Experts of a small language model.
Size: 11 layers, width 512, vocabulary 8192, 127M parameters.
Training: a variant of Muon for the experts, 466M tokens, 7105 steps.
Below are experts of layer 6 (counted from 0) of a mixture-of-experts language model. Rows are named router (the router's row for the expert), up (a neuron's input weights, with its number) and show model dimensions 0-31. Each number is 128 + 24 x the weight over its row's rms, rounded and kept within 0 to 255. Numbers have three digits each.
After each expert's rows: "mostly gets" lists some tokens that are sent to it at least half of the time. This comes from a sample of Wikipedia text that the model never trained on.

# expert 10
router:139147136137132141139136135077098158141098132139183112182124154123146171152132162120122129144154
up21:110099122171148091159151102070144143136117154163090128161149102117179139156181114067145081102132
up22:146177124127102141106110135089109113163150158077117158141132133140106125163126110158095146151130
up23:153142094130147141176078139116124097134111141105159143134135132118112150153121147150133111162098
up24:126118128144115154117119132102116134159139155115067120152146147112114117114117182146146118151088
up25:096125125125122155132127131109128132178089132129141174119129086130128132151119163109138123119113
up26:119119132153101118128132116126126156142132123153152156141118188146116151102117109132096158161118
up27:115086103112106151110129088125109168105114123114106169103133090126133095154107088145156099064118
up28:164128116124100114128101130138113101114199100147098128123136084140135120151115131135113174145106
up29:119142158129149097151107165103148155117129132113156154127146142096136141155131165104103169130159
mostly gets: " support", " report", " project", " comp", " help", " review"

# expert 5
router:127102167141110147092132123126119149117094122136123074131138077163131134128141149113111164132156
up21:103156126100087105137119161110092145150132148107119131117118077154161147160209151140135121117117
up22:127068147123164130129141154150171171184167091119109099109095187141128154188131122143198114090147
up23:142127107092152140117099144102138104137084096131148156167100114149142090125156125132146148144153
up24:117100081125154119109109115162154087095139144165142161150122131111138138123139092104161084139129
up25:118135104159108128137123116135137165099115094114157115117138130157120139169209129128107175127140
up26:126098156082146087119119119086120151103134143145147111167104098182120111151102132137139172102113
up27:122100107135124128154127204115109115177134095163110175089154105152145166122146135116133126094134
up28:116139125179107153088132113137166146135167089156111071122140186165105171123115122136131121127109
up29:118106150125074134117089155093123143116138137146168127106159166151114156104174125137160146147106
mostly gets: " California", " London", " Florida", " Syria", " York", " Texas"

# expert 4
router:136137149126107146088160161139133118175132139087141185132128114190142128140127153114144114115093
up21:115184126149113130100169142158097152131121102142118169131141089150137140129131129171090096110112
up22:150163158136136116145141133138124168142143094135144168145135146158130155129133133142112133132124
up23:116116122156129119126134144091075080136079143140137106107131121122102096127145188099125094119116
up24:100135134178086150118138142107155158111137069105069085130121120143121134123146155112143128077152
up25:154147105079134119143151143140157121168170138103140168121123117184133093095160139137137115143132
up26:127154163161107110159113126113183128124130128099127087124089119102148111151094157142126154094164
up27:120098155168132163091132142139157134104152097084093154104128104110106112139138127111125124122173
up28:178132150143096150158156098080107118172102154106125130125110110139094116123125118097180142132142
up29:169121164129121114099131166152152104117129094114134124137123100146125120161121116149170100140176
mostly gets: " to", "|", " /", " through", " into", " Genus"

# expert 8
router:135145114156152140113134109113161127140127145161128093071109158105102130161168163108129108137157
up21:134136160122132131151130129114187125117099119052120119100106124128145111150107137140110161121143
up22:121119180146139109110132121107148125122138154091101140121127144154130134124136109124106141198155
up23:077122115118179120112117088120172120097146120115110139137168123126129099141147129131145123129122
up24:157124132120154146132109096132134138116153141143150129131127124134179154135089174177124142136125
up25:161146102116122136191077121135132112067132077128130120088149150140099158161129147148113105119150
up26:155123084126130126145111100138121153137177129164131107098179123100120109107116114118127113114135
up27:144122084158115134132078128124138094130150123140091088117135132120107135110148183183149096125161
up28:123133091108167128110101116129136109170146108087135137127120114150131140166164149149119137073125
up29:172140118102099155141129147131164161121143112134134120080150127093175143133127130172125118086158
mostly gets: " his", " her", " was", " their", " became", " been"

# expert 2
router:101152149125111111145139131144111127138108111132135141150112077123137100129132138142115133090099
up21:124146148162159093157114169154130152085124149146189103115130141078111191117111116139129155154157
up22:128137119145110100130135137086119136134129126089144120165092133102127146129142093086124115158107
up23:174106154146145110138140188061124127128132133111121138134138143161137118128098154108110137071132
up24:103085100149110138152156130085140106138101103159136127115143080140138107165090099155121105143091
up25:133128150129153104139110113109143136179115120138128170157124145139131093149127077190110136122112
up26:137121137094111085114118120156102114143122090095159095116134137143125129142124129154134126094095
up27:117088131145138095140111122117120104104140174104104116123140120145107103134148112123131120147079
up28:110111144122139144122129138148125137133139105130145101098129125147109102070134128137155101114093
up29:068151148119160104118144091165128096118144131116116094154121131179107140109130142173132143095123
mostly gets: " said", "red", " wrote", " returned", " Green", "ed"

# expert 6
router:162128143150126135130119126126175127121138123119149111165124100113120111126140129112193121096189
up21:114149113109133123088151120154169128127097128120140108109163134134101134084109163118129147112102
up22:137179126128141099138115136134126120109129145159092164118132123130112144091168155122088107167133
up23:103118100119117135132126180159171088108147140113150126173113110126128128125107123102109119152133
up24:142148158092144156105111121139118140104094099122159118132128104130096099104113158134135120117089
up25:119078126133167092169138102142151173136108186117132102071121129090175108152125142102127110164109
up26:118118127118095153124113141152165101125181121141128100125157111155128162154120136147153107115109
up27:160119137119108144113142147131170155127132135093145080117158151126161144152164147111134149149123
up28:131130115140177144143148155141080090143159134103125150154161128143120078146134151126108139173108
up29:169139146130107166159107110098129130113124106201111123126137069137114080104153115159136125129151
mostly gets: ")", "ers", "ists", "ts", "itt", " Records"

# expert 1
router:102106158162134106112164173162123103096136176098156150126134156152112133113159146126155131141141
up21:098154114154141142131108100090121117121103135172124129117120108147139123137144136148150106097090
up22:120156161133100121136085092089087117111154112073153120144126117151133131134174115147164154101137
up23:185128150143127111126103147130078146109178109138139129129151125116130140137152149068137122141157
up24:130164131134180159148078128099128165096168119166129102113108131126169110154137156112121091159133
up25:169101149151114089146170116123072089121124132150137122116136109168170115108112146128095072110127
up26:106142163108133134093130138130092133122126113116139125131136109113069108127105124101174141127145
up27:147098148151157099154135102112090144126109101094107090159078136121118128126141129111113082141139
up28:137095144167111124151099072099139109101146170077147095153147133155156110150148120139091138162161
up29:159156096057159109117116139105119149136167100123101124144141134085129086110156116138131127159112
mostly gets: " government", " city", " family", " games", " species", " area"

# expert 7
router:120167119084180140120176107132116106128116140102140127082130118114142100170144136140162126109145
up21:171095140141125097122146163169150118113138067091122137123122124105133141107124137084082151108102
up22:149139102100133161096120126117131144103112127121128142134113085129136098139159145118097174151120
up23:112110103105119145136073109097148126086143075090120135111120111109106135138102108160116098124158
up24:183117091158119118129059111115128133086135134080132074088123112137150144125137133126153157147111
up25:095145066088129117134105096129169111094144128134166120133138158086145130157099110117122082157096
up26:111123176115111162148123116118104119155119173111144109138132112112141129107166118114125075126142
up27:137136153146146107130125122082135128116124153109096143113169125093113103099093121137128151135137
up28:122120117123099135113170105115102149148055114123141146092163100157135104102100150139146157121113
up29:162097161088180138162095127154184111169125131105076128110120104111094132139105113162130123166140
mostly gets: "1", "ö", " III", "9", "2", " II"

# expert 0
router:113138127130138129106124139126151128082200128127123117104170131183098103162148142116135138123142
up21:141135126159095145160098089113123164080126072169164097095131139100122097156112174095153136110135
up22:081153092197145088155106146127143119138143101113139090109144107158113141107097105136134129090132
up23:099114111123115095151129133128161150156117164093123168101150141136104167105144142147145179105107
up24:130139099100176090121123114121141088136125139142134132152188155088111139165143104093149145168126
up25:092163123135142105142131129091132141117146192104106140120114129114102129149121170112138180106092
up26:109094141139110110139144109125141124121108133087139152122119101108121107113134126155145166115122
up27:145113140139120099135140114155130142130101158117138091101113114132144164125121180135134144096092
up28:132137117162117148122136169180135112144119174123154153124140142142132118122154140133137082118111
up29:132075128130161140116144117129117154103144113103129144078139151112159175148160097097104151188144
mostly gets: " they", " which", " who", "\".", " when", " where"

# expert 15
router:120126113133128149133155190138114146143114137088167110093094111152148135101161149170123126129134
up21:159102113124096126107168167171073116127128135141136165091165128098154105099119129124131145116138
up22:152144118131123103077134120132086169124110120133108093122126127109097140079101115120136163150080
up23:165153120159156133112123119098193149127151133121100133092145114123146130133115158118122109105150
up24:130137160149129116158199114142113107121143120122159143126118144155136126131148103108128155162127
up25:154130063097145121102105205157144126097137072111127146165112145092129120164130152107142102104126
up26:121101079129154183110125124173082134106151148107112150174127111119106151165124149177096160122162
up27:128074173103132148159170095136121138138117135114108156170174118138085106141088140121109087087183
up28:108148148117139130153158100126164125078108124105135169147146133146144110115126110135112102129114
up29:108114100149130187157150139125142145153126074127131107151148141176115121107099120120127116117151
mostly gets: " −", " Genus", " Jr", " —", " BRA", " ITA"

# expert 3
router:107189116146167181162140096108175139137130134116142125121150075132115121104145125118121110098163
up0:144129126088134117146153141117167134176155164137083116117156118141161126087148150138103178115148
up1:120124151104115147147120108117138118161116136156099119136127092164107116134126163135137114088167
up2:149129119120136138167118124157101113134190116158126099108191091093127155061093097139123110127136
up3:134094147183154128118149115149162171091127127139136125142089105174110146135163115154148080107165
up4:105114136181146164119134158113118105155155110115173085091176113154123134171142156156105154106146
up5:193115105133109127092144087129142093064113155168117125128153144137147160135109136115108120127110
up6:143119135145128111145107112126128101132142129124145101146106105153131126093146151182127133155123
up7:143131128142140105097154133170153132132115117115136152137118092186137140134142125109135157097105
up8:146099148125120146128114100146122106162123127135128103136153123190143159152135120122127117117131
mostly gets: "ino", "ctor", "ica", "gan", "ville", "ini"

# expert 9
router:154148143105131082069159151150131117151133143138148133123124100118090101089125141127106121113157
up21:125167182171127145121105155090143205138134084139091143132142101133112122166136136187124143156119
up22:167125141100139112087121094103151119150152106082109121143143080100158153105153127142150103166126
up23:108121150121156132133101137123132138167139159109133159141118119126091130142124141163092097170146
up24:139139157110136161074131182176155137138153156103139133201156105123114136128119129119117134139154
up25:111163135130151116118133114168130124151107096148119091116182106128140193105133095104119089102109
up26:146116119174124110113113135163099131118112148109106141141140133169092121153092147115130176148139
up27:143097123121143122089136127116181113108123140083145092093146130154129078091151121108135147140126
up28:131090120159140083122138180098156130100130115156134104129158115130138127121135085127131129119136
up29:140114114154121124124124108117125158142147132151169106147137134173104113102115101118152154132158
mostly gets: "′", "h", " km", " kg", " mm", "%"

# expert 13
router:139171144114126166118124114113109139140130120091186100128098096150124118167164149148146122128139
up206:134063158176109149126152131135156102161154087141119112147115115151154140159091113133097116126095
up207:112093111129139139115104103089150117104128126088147118123148152200136107121110151134105076138095
up208:060115096065148164114135150141147111117147145147142121130169150171160154139166109128146130151139
up209:144132157152083069121128109175148112129171120139132140109121107159161124131139145145090111114094
up210:101143161131134183144153119123132128155157185118107090124146175119141107120116109118156131150140
up211:121153097134135149148121117113075098158160104110141126142133117162152124130127126167155124080128
up212:101091137117123122150141165116156143141133133094091129127135133147140119125132103138128121150097
up213:127124142184121200105119114131165090132080125148125150109132104120141111121118126097112162126131
up214:161123158090138106093129143116176141114103147133094111148123080106137100108144131153121130117124
mostly gets: " At", " AUS", " BRA", " Kat", " Ko", " Bob"

# expert 14
router:132077149104151152088169152116135175138104173164173088103119133118131119112127141102144124135122
up21:161098095110120098077111147150075097147125158111116138094124104190109111078135116139137175101181
up22:118142096154159138123135126141148133153128146159160096136114098114162120124149145132168131130100
up23:132088134142090150120117109096115129138057131121113130144111146120157149096154120141142128104138
up24:130120097139146156143124160100150157132107138148113104104131164143124146101150186139146112158111
up25:148087133123155129110139172112089153117149135140167152136135165131106161124109120127089137149102
up26:152134133179128159129141086101133149105120119090115129158154163153139122140146139167103145116149
up27:136114127119156173114143132117100110119157135103102154079141118164131190133088127102120124150081
up28:099127117074114080127153144144156117152124139108162166108079151146142144106153189121134108136179
up29:153149100173136158148151132106105173156108124124115139123106125126146187119144116132126100156137
mostly gets: " $", " some", " many", " several", "---|---|---|---|", " any"

# expert 11
router:111138108163134143102119167116156116155109120105146079118135102124146077172155150138159097112203
up21:156107093117112131084157132078128120132143109112152088128157087126094097129117133120072109104143
up22:150125111107120097121108124125147102093132136158165110150126113118144130176121178153147122082107
up23:176168124149132107094119145122192095096131153136123153148116141157155135124118109140156134070100
up24:121111113079118095106127120131144147171112126100157132096141181138134073136138147069145101140128
up25:128121094135135114135124163106175193099129152119169094081134154146134108109114102112127122132125
up26:148161152172108118092137095141134130091107095093177113097104140132146126156083129117109099129174
up27:143164124131101147141154155137125103115157178094077167137150098106117150153109123108154154125115
up28:171130127124095127118162097121176154133143136104181101080134119089136131151156124098132126131140
up29:116119170168149069127147086146111130146096088093113116131112099159152134120146159156179163107140
mostly gets: " con", " ex", "In", " dis", " in", " f"

# expert 12
router:145096125109115150149097100133128168118080168150134101117125131147100124107125102092107162128109
up21:145096130108109158125149152108115102121106131114124144109112166125105109151122164123135119102125
up22:132150141195156114151095102104093104081120150113136133123154118140132162123124082120098159089131
up23:102130165143126147149119122113159132107130128141152111092156128106108158137125083083119080147122
up24:127124144144102140137131103098094134088134154123122192123133103105090143097080135145127157107152
up25:101097123150115120135152106112126116108093121173116119115160104146094112165103142151137151113119
up26:141155124150125127136121092120086119124130137161133160135181131108184172100121133169099103094096
up27:124110128089138123122147142125137147140085153167120154128141131144134125104120119096160145152128
up28:167109137201114149138098117147148122146082129131137154131113103096122150133112117133088078109130
up29:118152150153103099126102148145107141119091113153126130117116077142147138119160128095104087101147
mostly gets: "==", "===", " ==", " (", " ===", "===="